python train.py --experts_per_token=2 --d_expert=96 --balance_loss=0.0155 --num_key_value_heads=5 --init="uniform" --init_std_qkv=0.0329 --learning_rate=0.0072 --lr_head=0.00408 --batch_tokens=[65536, 131072] --max_seq_len=512 --train_tokens=486500000 --dataset="wikipedia_en"
Below are experts of layer 6 (counted from 0) of a mixture-of-experts language model. Rows are named router (the router's row for the expert), up (a neuron's input weights, with its number), down (a neuron's output weights, with its number) and show model dimensions 240-319. Each number is 500 + 40 x the weight over its row's rms, rounded and kept within 0 to 999. Numbers have three digits each.
After each expert's rows: a language model's description of what the expert responds to. This comes from a sample of Wikipedia text that the model never trained on.

# expert 46
router:517505544516486486486548591488510518467417520531545455554529515466454431534485517491548545438499448489500551500573550464440509508464502509445556529540521626480484497500514568517561443461548443511536426501497485471478507533466420633518404460
up0:491522447543572479483490508545549509571493507490446504551466534504547506431544590443594504426431456536490493456588585571453514518452484525464513510462474548622450495477476437554544419478543552474407485492465503472492457518585543444446482483
down0:503487477472485419563484499473471447484598457504506507481451519481505468554469456503513494541536466552506507552504537569501456473532573559519518557524543559444434499545545454495407427529433566478482501465506509484495540539559514511514497442
up1:601490491491483504537542472564523550433464464452517497527516508489493522501494488541434478420503523502529507455618537454509513443477552538504508480494549498428474551545516463442531525527473546510458478462575501549524560516490577511482472506
down1:501505565501458502448495469603495499478493618515499493475522468449424493497559435510492507519493512474508550549429565558508533457549442508467458418461513520502482564480485507541487453561474499540467558525539431473466559488477530513516518518
up2:549448468455480438492516533594485465562473522380494395565554471482531509490470473472482435432481608419485501563470466518569557478459550497485488480506496464459523595540558470527473455536524545491510527512477499480456523451505476500553487505
down2:521493529521486456554472450554507512509534486462550581507486564529517445488493489486453535497475472503526502495575509498525494523400463518516521521467450541456578466498468449498520497519492524435501447522480544459544467507405442502425444507
Articles a and an after is or as, and of after nouns of degree or kind (degree of, ways of, hours of).

# expert 1
router:472473518507488576476528538460502552483561448448550487467511545478427482504466548553468501491473503429533540540539511466437523474470440416453526480520508569476457529501483544491507439470513451471551461488526432521553505511491458455503462526
up0:500532484500473482491501529551544485458518488438543526537526483488483515535493516604483437474439532491483479522472490535564523513499451498465553526455538507631478518540520471469449497547518466524545549500574480495564520520470480514533494498
down0:527526513442512472396501492438538406442527546431544403443488548566498546510548495467430499436539533541538428477499519410491468546539520524551481554497480424482546490416536494479507459446488439478562535532475490515523552492570432474477510447
up1:529514556446548495544515506541495515500539534542557531469425473519501534518451486460475542474550477546532528410494454498454559503483576458495531484505531513529513534578515518472519441474409516484492470538489453538479577498540560468493479432
down1:483555600594526524509502400500487501585465462490495524517486495496499571527490543470511494579510495490479429512481539497494509463545543452425485488489532486498487507508443543477509563516493589540575513452531564485495561548504453519530508427
up2:430561489476514474504470472524452439509484473474470479443443495513494581511467506537525516533539471446473530437455430470462481546478532531515506534480435470463447522469421521520453581419535588451536544550538453406527546439568571516531491474
down2:491465523530494545493497504556538547511522518457473437626540460456507461460474471558496552516521505444517502540475542506528428488548454435506529478526553465441446520519553513528522541560407515487477455495472541458522511452538546461479503491
Final digits of years and large numbers, right after a prefix like 201 or 1,76, such as 2023, 11,085, 1779.

# expert 27
router:495512525507458548458492490507472499540438539558511467558573510457480463457499559493537519495485522499462548493536526456440515405507536472501542534588431522520546506517474608528529414492488463523594457491506498511463528525533506470538464468
up0:556493517540557526502498482521510548580509527477497480454556496452570466467470552498530523516457511466434461506396507500495431551487518503519581560473488536563527487448517534435466460467564423509512485501524525517514502524520534494504491505
down0:502475526570469402490460454435518596495525496493447473458486496524457484580416465521510533553486526494477484458455648532506437544460544491534525468583586516433475487474546463495534517498527486548415475557527474496550499543482467470540470509
up1:517493539505465541483505533491463492465491463504496438506551415471502460540450538508503524548585511479482558493511459477500499483552546485468429527509368540480471512579499474559444502491553552403488490481471462423495513520538554473528413566
down1:519493510531477512479515533426518499520511515537527505527459518413535522544493469506521395445523510508547566535524447479461487471490564518555496542457496474519520530485515551471526504563500501503530462524556489491531567534511486467475530516
up2:537462464487489497468531538481492451564486524492523471515518436414494487495497491502487463458532538533519524527512469495478473448473478475535525531509461515518483510520587540531552477517544521542537515532481458492473512474523495544506508484
down2:475487504512503535531481470465473525448546510503532529448455419474458545388529463536469485512518440531571474508476547527530547550454538452529468540509516494516531437485457569482468552532448474527485568435522506521412568543603469515516470451
Opening capitalized pieces of foreign personal, club and place names, often in lists or tables, such as Ros, Far, Sh-akh-ter, Sh-ig-etsuna.

# expert 26
router:466474539462445559448518538424543497482454503535504496540517495462456457488491472542565523491502476488564604585545545467431508551475497529512553420534442573545508403518493579555515491426514476469539459450521568512473537527565485521447512427
up0:454566478488437580486535482521562466436529521586549515531449515488513549490498487470560533507498460485468547520490484501524488559551458524551454457555473505487490451452555511572528464473523457492489418448507503447496455593524533564500465477
down0:505511516542441468542485500478358554530541534515459486562482545499467479496464507558501493480565486566454511431517453523516555536505507501515493517470432489515448477504527499482442563522490524592436463502565443496527432502511470561468500548
up1:525454547475482479562524498468433510534423479550427468541556466414493573508528530536562517480495475536482525542510507562471492527500592587505444509526391461568519444553487472490521459452530508450496475472508539461484549473556501520436542477
down1:482510505529504530471481581498421456560530499541474486479534566503482522526510502463549536542483460484498582513540516526525528474495536510503566444499539455522464515464412512525490493481446479532417519529404513482507424462531560512440495500
up2:581529527501433521474448513532548436533418519508514495492532458542449527471499491469531478484537486505584478523531454506448447533573541519498470519440432424531607476450521581497558463455527464465426493519454497548438582547582497495494513464
down2:545530538479481488499500476412522502535589503518470495501471470503492489461536519566510486487439526526501570500472482489485464520489505524512527502471487483539494495531412446505482450425474519532507463424499515495481467520507453544573552431
First piece of a split personal surname or foreign word, usually right after a first name: Hon(ig), Mil(inković), Ram(irez), Vin(egar).

# expert 5
router:488448524500495546449529528490489567471488492418579509526530460465464496501481441520448461480478509463545490536554546388482515450455432472447591486552471510492592451496516515521505486484520486507532394502514505461551490516507488506494479489
up0:491505505479422562466525456535505506447466524458531548533531555518513481464502464519498468544547543542488502427474464464496463513507567482511451503488493433473448477552512488510509521526523483410500558507495473452540492564428465474452484547
down0:517541486460499516460524467501439532464465491562477585509543489511532543473551461504430526377495536536536480540549492540540534492459509462519474467493481496428552457538554491534481458550473478482510475570493536489502510476470463517544518536
up1:499490522483509462514453472528491532486433529439479400588562531477585481475479442536467508540468574497526530494501429553493441513490480462537444505462495579509470486566427577481509535535570517509488462481414507533509525450504476499500496488
down1:580519499521504507492511521480574485585456527460502515530499514405574512474492509432465501519432491521486469440563465487603523494507463457537500529516467455478551534470559607466538485495422544498473490484467597441509493516493511455463503596
up2:513456523505467516441518566516466431521528512538522491483524487495508452497558439488460507416523527454480424553476482437529545490513466486446460532538524484486502547517432434473474500502517498542545472425473524441470519442515480505530538513
down2:428507458513515513456559475484559502515524544497486503417485496523520526484457482519555505522578561527502535550464488513468491528480481430481530482509469510460470462522492420435458481487499465535472486501455489501553540476442530520510527437
Word pieces finishing words for occupations, fields and roles, often -ologist, -og, -ist, -er, as in zoologist, mogul, director, manager, adviser.

# expert 47
router:466477524476463552467497477468522550531519480448526550510512492464427410462429487514516474484481397493549516518520538451434570538434457439476548502530550499510570481499533514511557466458534485516545476455521547461542526519594529454470466478
up0:488497573503478535484475515397506503559538526517527450513518604505479508489507477489488478459490541537525518519540477505461516500471532475490463543525459495480447477584526471549554531517473481506460480510624512516506506462502534544447454487
down0:565420516432467469481488463488505557508462549494498547505505501512541500535520525553481567479514466447528418506469545538455541531543496479434495463472486476530504467439433537493562537588472536468508517531501548535465539542564449510471549438
up1:460442455559569454531388555494477520456507499486563537536509535541485467515423466493464477497528412548602594511465503545496594441575540537428529491479508570425511489512482533518480462468483444477519474474540556501558505505528529463507491486
down1:476520526476451448451468520530530510456451527418486535522503520567496504555500491504519601567565547513523484442504531491470605486507538553553544470440489489563454483534521560529479490484490522542418447471550565460485488460509430452532539568
up2:530449477542529492488476515480505544501477491503461455488555488525470486478495484472549487491538470507541504523479448489501569516471474497520431486505522490525517453463458549502575543494504509536508547562521593534521554584567504428461591486
down2:517542491489527495597585569530425518429462539510477520462495485577411461477564442536513510503486471551531489530545512537497526509519441482477466476568470464485534447569506509536594487530521473487551502460519538521497465505419498503557525538
Pipe separators between numbers in sports and election tables, plus age and date-range markers like aged and dash.

# expert 36
router:550522535421440556480546471442494530513461509420517472562571427471482446524516575553491456455475501498510491578571542489448488532462483499480526480527498486483512450560493527496588468427513498520547449496551448459552502526531486471441497491
up0:514561517528509504498515440484511534508493507479483452483504520523518489458469520543470523444470481482415476514543468548549489473557470435547584487437458495403494468527498466462584447581494460448496440489546549473521487476519543530487486508
down0:523473512552570477516425470545517444496556529482490518507450597478467466574472459490500528454439558513469503459522526409452494495484503502514511464559456497618492483438484510467432478458490515448452444505428524480415534458489487506587500535
up1:523433437499549497538577481430493512481506481508521497503495511503445542474486452543561456447533483537470504557542544451456514497443529435507509533494500515502486487517544463476585524449536510542547573516469501514542543565546455466435534524
down1:476512499478461533510496490493480514469500443508502464560520541503545510500515495482457550523457544511455493535549518552593487547512459581474454465446531481494504570490494509543552498479451465491496482517475487474462486534472527530529476461
up2:487558520463481510508466520462596497544519557429595470490467570452520465459495438514447477403537458582490506484503513501557546472519530382450445557523559492509552525555528474496563481568498526490520485504569554499539536453560431463482550503
down2:476531507524490467437619456492498489504455570558473462538499505427550494530460528485443438495512544468521520470519527560549523520515503486445448451493459515490536478555506474467432520466499524365472507505522488450476465512479483485486504463
Joining words in lists and comparisons, mostly and, also &, or, than, including, such as, particularly.

# expert 18
router:461517479463503536444520497441560526506491483542509429492523496458477440516485540503518458502458480461497534532524528424438520425402466540510486489550516518491460445454508499530586483471557452501524517476506467502492518509582395477458525493
up0:569523507549469503535391468520484466538483438471511458515535462552398498488504510544513532470529497464523561565512515546499475528535445595425529503601515471480527466423458545498497507518478526481510493511549500519458522532494526484450599500
down0:497543490545528412445478472536452503408499475469523539445534452488502494514592478499477512531542486504486518471495573459457514519485507576407570510543488553462529523444561508458475536558534525566525594509525492499399526544495572484491514505
up1:563497515529558511542493480504520526559475527498478571438452435531549498508475433434477588513467553437486473492489513528441524470604486505525504502586496484483457508505487531507553423504482549539503436554473466481547482483441499532480515503
down1:532468533482490478456477534487528460451542450496482513503437566498494538506516491444498412544409515484487515466589515485538506545522543491485508531495498457511524554610480584485542495556517527514480511449503505559462464456463554419511568493
up2:507499540523468522528584522492401506508482561534411520487482478521493490451515475408527503463513516450441524514533522462493500560478456519489509507491503479537488552512517497506495482512450483450517561513516596484573475490549502439432472535
down2:553571526464622505544536476508546557442466578467562489497486475486464483562528503494513462481472533445507557482524506449559505552519520458492515521456601524527470505478532478521518463557539534439497530458445583506504485524561453475573525487
Prepositions opening a noun phrase after verbs, especially passive by, plus to, with, for, against, as in captured by the.

# expert 56
router:496504505501506477476534495464570536529482465504533492507539489416439428564519544468463465492475461488500557517539502433516532480428508516460559496516458516438498456465490571552515391520540493510580463488502557459521501536477496550457501502
up0:615481514508496469479508519516462542519429502466571505499497453489519500489528501504458485523472434507502449469510452527448560506478511521506505502517469498551411535516528496490528497503465458502496522552511511503448461510394482513539505558
down0:534459480504495538550564496494486549520521492496393440518560599482542502512536489464533481499505477585538437506491557419482481474524459484497467563483501545398494500451474425463488504496520538443506519471442531444467448508524538453516497487
up1:472458518530495455463539478450496494495570499513472413514482573477496440530533508485511487560553544464583541428520447492470533526536504542473482538578472469441474512552474392472515514488510487526499596469454449545502579545429518464452565559
down1:511474543454503495508466476540479434493486446497451487478512510559542470437505517542580463510517617523565458486445465481542503528470558427463445519446497513526518513555412500475504528524502465558464459501543542497516492514458493486562491543
up2:514521474491534472509570507551529579485524539439525482464472516438575449543456513473496444560449490494497516505500530545469507551436487540524504435467561447468536507574409442488535516506473475588559481460578490505480515467418519506418507531
down2:513531451524457471507486451546524482514465401562459472506423564483490494522519494494474409498514558504481473470439602483523398501434502438470508494489520502451513512443485501597491495471555464500537543512480456555531516444564457514484508422
Pipe separators between cells in Wikipedia tables, and some semicolons: results tables, episode lists, squad lists.

# expert 24
router:465492531456396506504527516440528501472427473502548463501532507453471467532463482538508548461465419449479553561542519380422523348437491429511591470582462536498560470522497588483529451447509471506507415464519477514529515506488423442487490440
up0:567520558509485515506472512524611472534402434510473442461447439510500524502436565501586549475491475448538510499515507521511463460551454493518508497546480466476504444500454490458467498504458520466490512407528484462476546440458531440456547529
down0:471531512501426544494552527523561453534466571528433420483508533532503495492453492472496506480476551474417511558552458543489512533535477437478412487498508487529514487539462434503537487516451488577508495517521523542512416486482494541550456545
up1:439553476552501533500485439506535448495490479509522560555545504491495479457475431520494560470466564496417508513476511473441513472451494487540528528497536585528497573487572585473436522443495481488508472417560516443559504521524464512530497510
down1:504527466577574484446489483597500475500572537468495521422427548502457502475462585526547521503514416541514534493485496501454455529503529462578540553523517525479486490460426493460509501498472504459483474568553497516544527579466521506631490452
up2:483527490532573451473495529553499537501463460559479524445519517522463458491472547534457550461469517467528500470448487445467467507445422488532566477457488477558596515494533510508496493552493548491480516477511455506448468574461506446500488544
down2:458516501518477488538517506508520472403514406520495495429526482565523545512507504450459552506476546565557403554445491448474524402519570497466491521541481516366517528562561455550487479537538526499509504477594521541536493481568527548431481552
Place names and University words in education, birthplace and headquarters contexts, such as University of Chicago, California, St, San.

# expert 14
router:520475499513473565486513561463586529563522485521538518524534533465436425519490504560493496524479480444510510532485553460410518413496508478524489484557494485508441480521453550492600497485485490510511463476546532494548526517527437509492456471
up0:600500499542485548488536543489547588563418479518581506475536516538511532545458502431463524473568564474428532514387510468518557530443533469430512569505485515446550515549497460512488514517440522499439484485495448458494451469573497454538552513
down0:450591484438502426557523482527467524411476476527532502488477502482498500540479504467540467479459496519545501523488473477501520529489560499526477459518511538513482553463452520549531430526498433487555549600435500556530459572555481536415527484
up1:540562478486556482522429533524484550459473560509525461443499530497437553414443428497471454450500522553537531542517507565485456578497491447441481490572416500506548538407542462514492467442485575508456501552506530540498532492510412531510468542
down1:457482548509452525492522432468520465488471464481500521548487523527565445459557515469502474494526463446490502513482554466441476480499538565498469433452519473505509413532477558475516577499483467593473522491540445471530483478461508480489519461
up2:386543483525550434501546504484483407548444457501503478484517508473505519499510513446564521520468504487527508425417436437470534509486511514532475518491497506433481488517579483521602508553484530519485509487513521505463469524428481477454470531
down2:537548457501511451504478469499477578538514565524605520533487526539478518521521499448395464460510482468504494513514434454459469484499531529548494493555411450445502507479502529520510562459584483514536478451417606453515450452477502512461502388
Conjunctions and relative words that open a new clause, often after a comma or period: that, which, who, when, but, However.

# expert 8
router:482485475449503541483523524464459530519470455568524466473521511466452441472505579510558497509477504471482550478573478453480521434460447493456538516502493482432491478492490543541567477446530480453497453516529455502561527507489491517477399502
up0:478541525488581497520456481496521471519543515482423518454500528482507485474470490498518532516536527500563437353509502482536499437439518476586499444544423497492416463520479487472502463488446473472513563439489433474506492462476611428522539497
down0:631503500446449517456489512521517493538487491518530568423475513604501473472516594532431426522547496499524516537529492522529555484576453481506540528463495469547548492515423487525446510467543497422492463443476490507476505541450539494500546506
up1:597506509497463426539536525380507566543428486529505501501479451490540508418456471525532517487508488494518508487520458527426500514486539594502514518556428506519518509462465469486462448445492484441482508516505523425442522499502556472458343553
down1:464563491485512547506471495627499416506496524561448526543475488496532487449515462511548568486440549521539557468468411455508440427480503498481504450469555464430529541485462515472450535561482454485487553511487472560548473520514563472498511537
up2:564534503454560510500503538542523571494483495509490509493569500454415489536549489526556514516553510546498519510545525449486499586518496519493564490433550503485495442529562473527487557525508454503478500488556472513553519466465475424511443472
down2:550412494469457518465518481505460582503601537449545455445464441515538505531475525469509529536519503507545504505463490539406524552471468566493434427426491504474568516403413485483515454515431492537530533602516503426559471546515504512471541504
Hyphens inside compounds and word-internal letter pieces, mostly in names and foreign words: Hewlett-Packard, Cross-Border, MD-11, Dombóvár.

# expert 31
router:477456510504451566476530568447573524480550483487624529522476482430488410537511539520525483517452527467543550536583508517447541530481470506447570515515492598433475467490470569514525409432530459456533458454534426463497509545525430480488434476
up0:484532497497472507450470497450532445489500518480517503539514516441487504466450444486532545439483541438419494499492454569519481540497511506514473495537501518501464527594473533488484441451529512454516533492495513493496516554469489572422522472
down0:434502448581533502530510485545473457485447549482421398581502460597459472504512517481486415427542510518566508524457491456406559492466433470521507457526568480524468515545493517517495466489561498491568487502496489501488499535542439497472451519
up1:462475518569409474522515498464521493515506545480540534480463507500499501543563483484517427521507597523485435463509491561421544488512539558508521507435552494496537453480500582491569484437505520360518575503467459441551515506516511441461455444
down1:493541485498643471524502551483495506533510484539491464530510447497455524526501467514479444548509464574499527527471465494446569566468539503512480439526512534469465496483470586490545520495447396435516419477485496494509421468513539448488505518
up2:619522584502495478493511526517463481547476442473499512494464494532471540509487466494536455457537565524487575565495503470451492569569501570542486503516540503515527501530470426547450542482550447545600506497544435512515547533526472438470460483
down2:459503505557507535558523564531527479531447452586473513513477502480433446480569479512501485521559485484519524473504507475505502489492446465461479494477488566456526496451419506521448483553455496464513553441524435427459497450533550575511485475
Final suffix pieces that complete a word before punctuation, such as -ation, -ity, -es, -ology, including Latin species and taxon names.

# expert 2
router:461454524539459498464517505485524495486429454490551506487492492469431452503460514522546473465461446493498533580533553438437550507432504515476511496533540516524462429511490543496542495437570505494561529496545453432480519521593416480498461466
up0:492470530536460431467441532568496591480485440473500532464446436488496508468532551523507520472501528484577544573525527481447451526540514595463488492534581496494501460496485524487461452572434536421504530465489502471562502555472465519541525478
down0:554538498547497604509527474473447518523454511534523508425453456574481487424546494579564514489552526552444533542514510472531455496488457464449518587530543575473520537497424442479463445474533468530493486458457458442493520496530546451487476536
up1:581466458536518543477534447426493557498464427557477526489503507434457498456478508486545518546466556468475481475503434493498447582520456538537512506492517454479493497498502550473584439519423511506547567503510561461567560543525527454538523584
down1:512499531517518480505433463523520400505503528489556517468488548571518454557533500578475458433562482508497460479513543511487432514461482554509408498505515479477476529459555494468422540524484442445531472478507570456486455517520528530505431543
up2:501486532514497486447500501500465503486544444497539472464455533488481542462504519555548430579501463561524567494512487573441548520564480521514469509571498500534460500401489571482566510523537531496502552520511477553502557515513510526537521519
down2:532511462568550518456528468436461441521570484539494520595479505525521472470504540544521494543460478546536473483509539481481524524507553479490463517551473509463492416523529571470497493415468544474494460411508543517442568439525463449549522464
Articles and possessive determiners starting a noun phrase, mostly after prepositions like of, in, to: the, a, his, their.

# expert 23
router:531502506492542453460504437482515544497454478479459451490538528478366487470509560534500506449438523501408514543489505467482551511480518471492483484528500496486497511488533545528540425420573440508522502429537498430408481574532489519436494482
up0:508461507549580463514561483522542479464423488519508502511513542528468545498560540521568533558456449536554482453441474511427499504514584507531509487435495454565542503463515545541456507497548543494455509505545490546581488548531475534517530464
down0:562488550520548533530549505387568554502518436493461432488438463547510543420428546488485468507435419481533495518475473500519521517535515468493468545608509440424531510560536599448507515436470475456514539479533512480469488541496481523487490499
up1:503515511549546514482527603475545535501546491438484481483478452534429490452521540541444524496419481464492531475490470519464423547526522457551593471515502519533494514545552501470531466499525435443476515455478545469470529569513509516474500506
down1:544473473537519556519483494520467537396472498459497532481513533520433494488513491503490495490459566487534497426502489532516521503480404452432488557442471466514560562528451460483444501501428514499544572469492417525523478526460494455488428516
up2:488496460533534479401543462476462543581502463526494473480533481570435587454479503497522555483544520484474425453552513414534531538531520458570526424507518436591544479545494541462524568449502501502477613477522568504385517524462467516579464519
down2:572520540463519530499471484499484514511492461439498514541486612410517487508457473514466474502558545594543541553477561484543399499515469472528443535496567512506459442488517449487509532517532504468568521429476512583506512455549520461537522518
Middle syllables of foreign or uncommon proper names, often with diacritics, as in Neilson, Heilbronn, Lwemiyaga, Neergaard.

# expert 57
router:498461506490481583467509570496576517488458501435523423557518521420444369488491512468485474485459450513478535499605584464477520505465498463495501504536436493536456453502487558548492463483488489519497464526571469483474517504501486485498479467
up0:510419370506506474567489519443511503522525495505424490566526469511492503486475497543507499470509512410464509491478468513457521460571491437501531444442505472470492515509455575562554549570525594494474505435580529407555469493536461469479486455
down0:532523497485507493444546513536406520519511508486444408475461517486474498599493426573472506576469472494505496436478493512477488527454498427555549546448476589499514538498505400436553513484564470448496513500560503550477584491504488514542549500
up1:514483382581487516514504467455548463528453475531485521462485470522456512487512503515518474456451516442445512450471549481542471450508513439523500512485538541560498504470450519509553497452504488537566492483472476536530501477411471509572548464
down1:491518552497532530494508481521568491497476497559421545410488475488577481549396503518491518488537559484501438463496466557504488490456449476518444544490542498483600424482463472496482517447470403423506465436479510545541566556464496491468498503
up2:516441497534499509497580531535506413520494490488410573526495549511468426523502530448445575494468508555468508467471507436458504534496464475446513480535514517386472500537504441538504515567540439507511541511508484423584490483444510494454512555
down2:558446485506548521523529481559536532481529440451450475445472452512540552519519527493520547498486519552463497512505512429542501480571545408522498550536469389541488493578453439566450508507493466491527472574456539502542499498503533519454466580
Prepositions starting place, time or part phrases, mostly in, on, at, of, from, during, within, between.

# expert 40
router:492505481527471480489553566503502600486467523501525478534518515443482435527480526479516483451447504447468545586548537423446532483464451445456535494519509487428457501486512583499514456459526500487525430432498513472504502537493492481485512467
up0:598439480475532530520533496490504485520477489613416507509458541496520562523515418453550480492482564509488467550518483515487425468467574529511463493478495454548482503444544506518499468516517528457472460550510516454511496521438499552521532521
down0:508537510494531449497517450461544444528551485485521507494522440488480480491519515521497493521457505556502531576548489524470467552499393468432466499540458486501544518522561467411550513557514477530475521506554454465493598427489485504457558471
up1:451542499532538477558497422456530479474475504547534555513470535486446473520486470428524501530575526460568511477521494600498521553497459564562481451441442542500457458508429488489508493455512532477514462529514484559455511493495511493470503410
down1:499538549502504481502494468478525501547489589504464506496447503502497515572476540481508382524493495530528536506504491539480517487427520443475511488501458431489472539470522504508495469498454460497532483499536493535591568459456518541511545572
up2:544517492460523532509519552447392418519457492525459554510472541538450526530574530465561522488502503500534558503478488525506499492454461515473565520465542511527503508446453498530552507500479463503532489471612473518484483450550458479454500514
down2:498470404534527444445467490537547558461523510465502474459524554465509535455519520467535487464412440493455520549530579436512476481483440465609577487529542536420511552494494435492510512428452525544551498504548503408456448524501534501506462507
Digit tokens and short numbers in sports scores, tables, ages, percentages, populations and chemical names, such as 45, 20, 29.

# expert 0
router:553500541483470489522544439474494484495535468544470520503523518455479472520466485518518494507499528477503575579565582423398481500462448518491503444531499499468490401507450544501494470464552499443500515505559515495525530509533446480503522444
up0:541524523458538519459557522471542524502514524550519451513475485483491516517565479494491435530527500467508483517455496592528553489448485548529518421433431513518517489489484508509553498471505510471476435520463565539468438518528473509506533454
down0:396503408526608422550508457418470481555480589488505481473500513498518475495499534516532531473494511484514501521506518495506438452548555548482456523540562534420487481529530461490500526556536482504477564458477482489519491489493534515513463481
up1:486413548475441511539470520524466416433483526563437530502466507514440494514470500463490480495561496503579486482490510555439509548482532454508474519521609541568442427482475523511564447463483542543559473475503533570514481599455492453441553491
down1:548500412521575527460456443485499539558512417504523439500502500563467495549494431428546481468471530554502481517484573466502468522407504486531558522518482489484487491506496458500448540503502540528468516478466449508444453456493625534577496426
up2:598544434554452498540497491523568538479503482458448534492453534606473468465471476551504514473497482504473525509487564525390393480512455590511556406439534502561498479450440468542426478476576497512484556539620482490534538468482530472523543541
down2:517503513483540476546530457491469458521543495455531518464488534493526522524573459477503479546484509535568528457502472417524557512501458452490492480531542454556539461489530437474508572472496523444450473542532593517493459450518500514489515495
Given names and name-piece endings of people in credits, lists and tables, such as John, George, Stan-islav, Eli-za.

# expert 35
router:538533534445446542457558501450540523561448488499487531519559522467440463490509525526491437431523493457512479548521511450491579483467501365506589472467476572530500478459493526508553501486551477482544454510614524479505475506546461528482504478
up0:489546515518513476442447509491505484549483489454509452589446510513500479461466470501494424456514432531498544448568540567516520492546518419492514432430533517478531470546506486569531497506523581545390407515556562523465516463481488564602556473
down0:468431565502450517519436517491542466509421524478499494445472444530521472451481465487544511569452539511398514474441467459546585465517474441511464497497545461455450529544477422439559497466451494489566475504444437515512468530546473479493475543
up1:527543425510514491458546505420505502508562557452497504533519499517515493545513486489471476566535487554540418520516534533562511458477474496525436489546593520485552473514523473434492518589502458492584529488498514545510517461483531480415494597
down1:478499503439539486520453436451475497507491500464560449506516479528511527533447511495511461522500487507471477555539532565527480551516517464501502411468482468523404454531474528462449525552505543490549558507469496497467416482508491466485460435
up2:503428487528512490509569561584534573500504493548446528498544560516513474476496436600534466506501458507480402504445496475504506499480432474538481498575525486422476509468468514385485531521528435434500523481510508473450491482584498512505498535
down2:541554479482465542509506498543399475469451538530520434574529483543564457508523516451489526483557500523590544503474514559501538512472591476490454503410517454479493558546539514495466479411505445517466511528491568377531551510422472472563489495
Commas followed by a space that split clauses, places or dates, often before and, which, who, as in Cane Hill, and.

# expert 62
router:509470519507499483484516471447558512520516483490517488562541442483460475483500550560467485493499454422469548551568594458420557504457462480497516498540496529479505513501521579524530485463533479493538532466534490479550521496509475608481463472
up0:511522475409435525420538499538510547526518549544494470524469443475546461434539582461480495530535512453482513511481518422497497515470481405494469470491432546503471519534463498520449502530588486528511505508505557455467473575505485558491497416
down0:493478451527495485477460550524557506516468392523448508602546513546465520539529447507516514477550476491496480522521549453420490469514485543530510489518508468449473482542556468459488501506576504515493481508468462566508522510504519494544554497
up1:462493461479510495428487489496535533530494468465528516469511526502445479475494522524551507496516488489543530468521399407485585483460435551510479505497459461473588460547454480542488555477488503463546506501537563543470537526515544464464509466
down1:519446458481530556470486463548501450446520427531517482518522550543545499471541457507496471470448539496489472441554524499486468484483417456529563413564522453470517506517529553451504426522455433503442503583483399542450511467583520482465534474
up2:505518552564506480555495499530479493524477437484502444490492464470499493514449509475534507471458455419456535531446550488415512579458540515501431453611450559525535508441452566493533482558508473503500511474447524511517490527457534527534513550
down2:507438515474465494528472407565529492509524552460490497537440510493517459452522502497594512503500510460463552487493454465475468508501483487487484527441529508485504495557445520514487487565509459587516519524487497442478522566536498502519491468
En dashes in year and score ranges, colons in subtitles or labels after numbers, and some slashes: 2–1, 1910–11, Legally Blonde 2:, Pts:.

# expert 58
router:555511545381476536487519529483517532551511518522497538486497450485404450517470537588502445507492504440474561635507540493477499519457450512440571407481490494437498471538528522526504419516522433493499551428486451471576523512558394488495528495
up0:518481542555519466491460470535450575566536502522456498447406476504481429530516552564556551484531540514463515485555476542478526529399454467494469529527426442474484450471465461472408460571490496469551573509507455450513556495509453511425505505
down0:547497480552525522470558493503505518529497596512578458495489483552483460514541566472516503546428520442621496546504480495518548458527511461467437558480445491450558496550468510473486508425532512495532451452397490436543428500533493511512507485
up1:516551563538449578483471498554434476504506572420515531524439507505423482520431497502502472461539514478549440554512580562477577537572477440473500518525427508502467530518484502471475502580463483475542474396502413527585547519451515514487519480
down1:542477471450451461466551558442546500482438557470465568424498457509482447488475482542508484479600479467466483448572466495496504501436527500524486530483506472517521538531469547524496543462469550498462493532470495456545511444444547506532533493
up2:477518483507536483504504470481478506453481533407512542456549482532531476531480452520476483484487487447500551524575499539550515501498518545411512489488547455545437475537571491506487498516564457519539484445535541504484524489489476538493530489
down2:509502502463543552518520461535501409472568477485477487493471517547604469481522469458469449468539458616543497470552556595479470509464571486489482525495498534491549481475482493532553463530501513455494509520478504493570506535435557431492427588
Short letter fragments inside foreign names and transliterations, such as ul, t, d, ch in Tyulyupov, Lytle, Südtirol.

# expert 52
router:482489530496473500475538526463504526505452470533515468552560536462476454512465473486465515446498454495548575521541565457437559403425479489456569450541523573451542456509522560507520447470537463520508402504547516492524492489532506469502503446
up0:582514471479486444485484485497536543519522531499511529616513575490476529485505473556447516470488513510442536574422503488469462481505508510558426559520481507396476481484500504552493457504488480552509529488541544457457507503494560481514520464
down0:489496415451513505532492502501523458486553396496514503479541464545476511530540488473523498525528534482585493460498435497488430483522475544456561474594542604467493482502509510577513540502530519484541509519535462471467486491439470503436511463
up1:501538514552486508573429474506536588529487573456547534564480486435473456511487543506544550463570458489430488469493455478464501472495431500430529476471493527494526460460463453535517487540501440537429479507468491465530564540557498459507487484
down1:468503570530520487491480510517501535483492512502482483544517493496520472474438464518461459539504520467452415498497501496539464504447484544551545422530459485543538511612502533517397528499509467505492443369452518531459550536467466476507580557
up2:504420531442526483521503508472499491448482561492532527444535564459444466532432420466515486480502435565549464565525530475455520441498443529552548512477462495494516427526470462443487464421532480573458506546587491438494570501457513477514514535
down2:490517445492524465528504518562536449558540546532432467509495464520586514536528518521449529552482552495493523380498386493420558523565486461481507480444526604488497478424524496459500583501482481516507507570416498457473532458522499538474505516
Country codes in sports tables (ESP, BRA, FRA), nationality adjectives like Spanish and French, and family words like wife, daughter, married.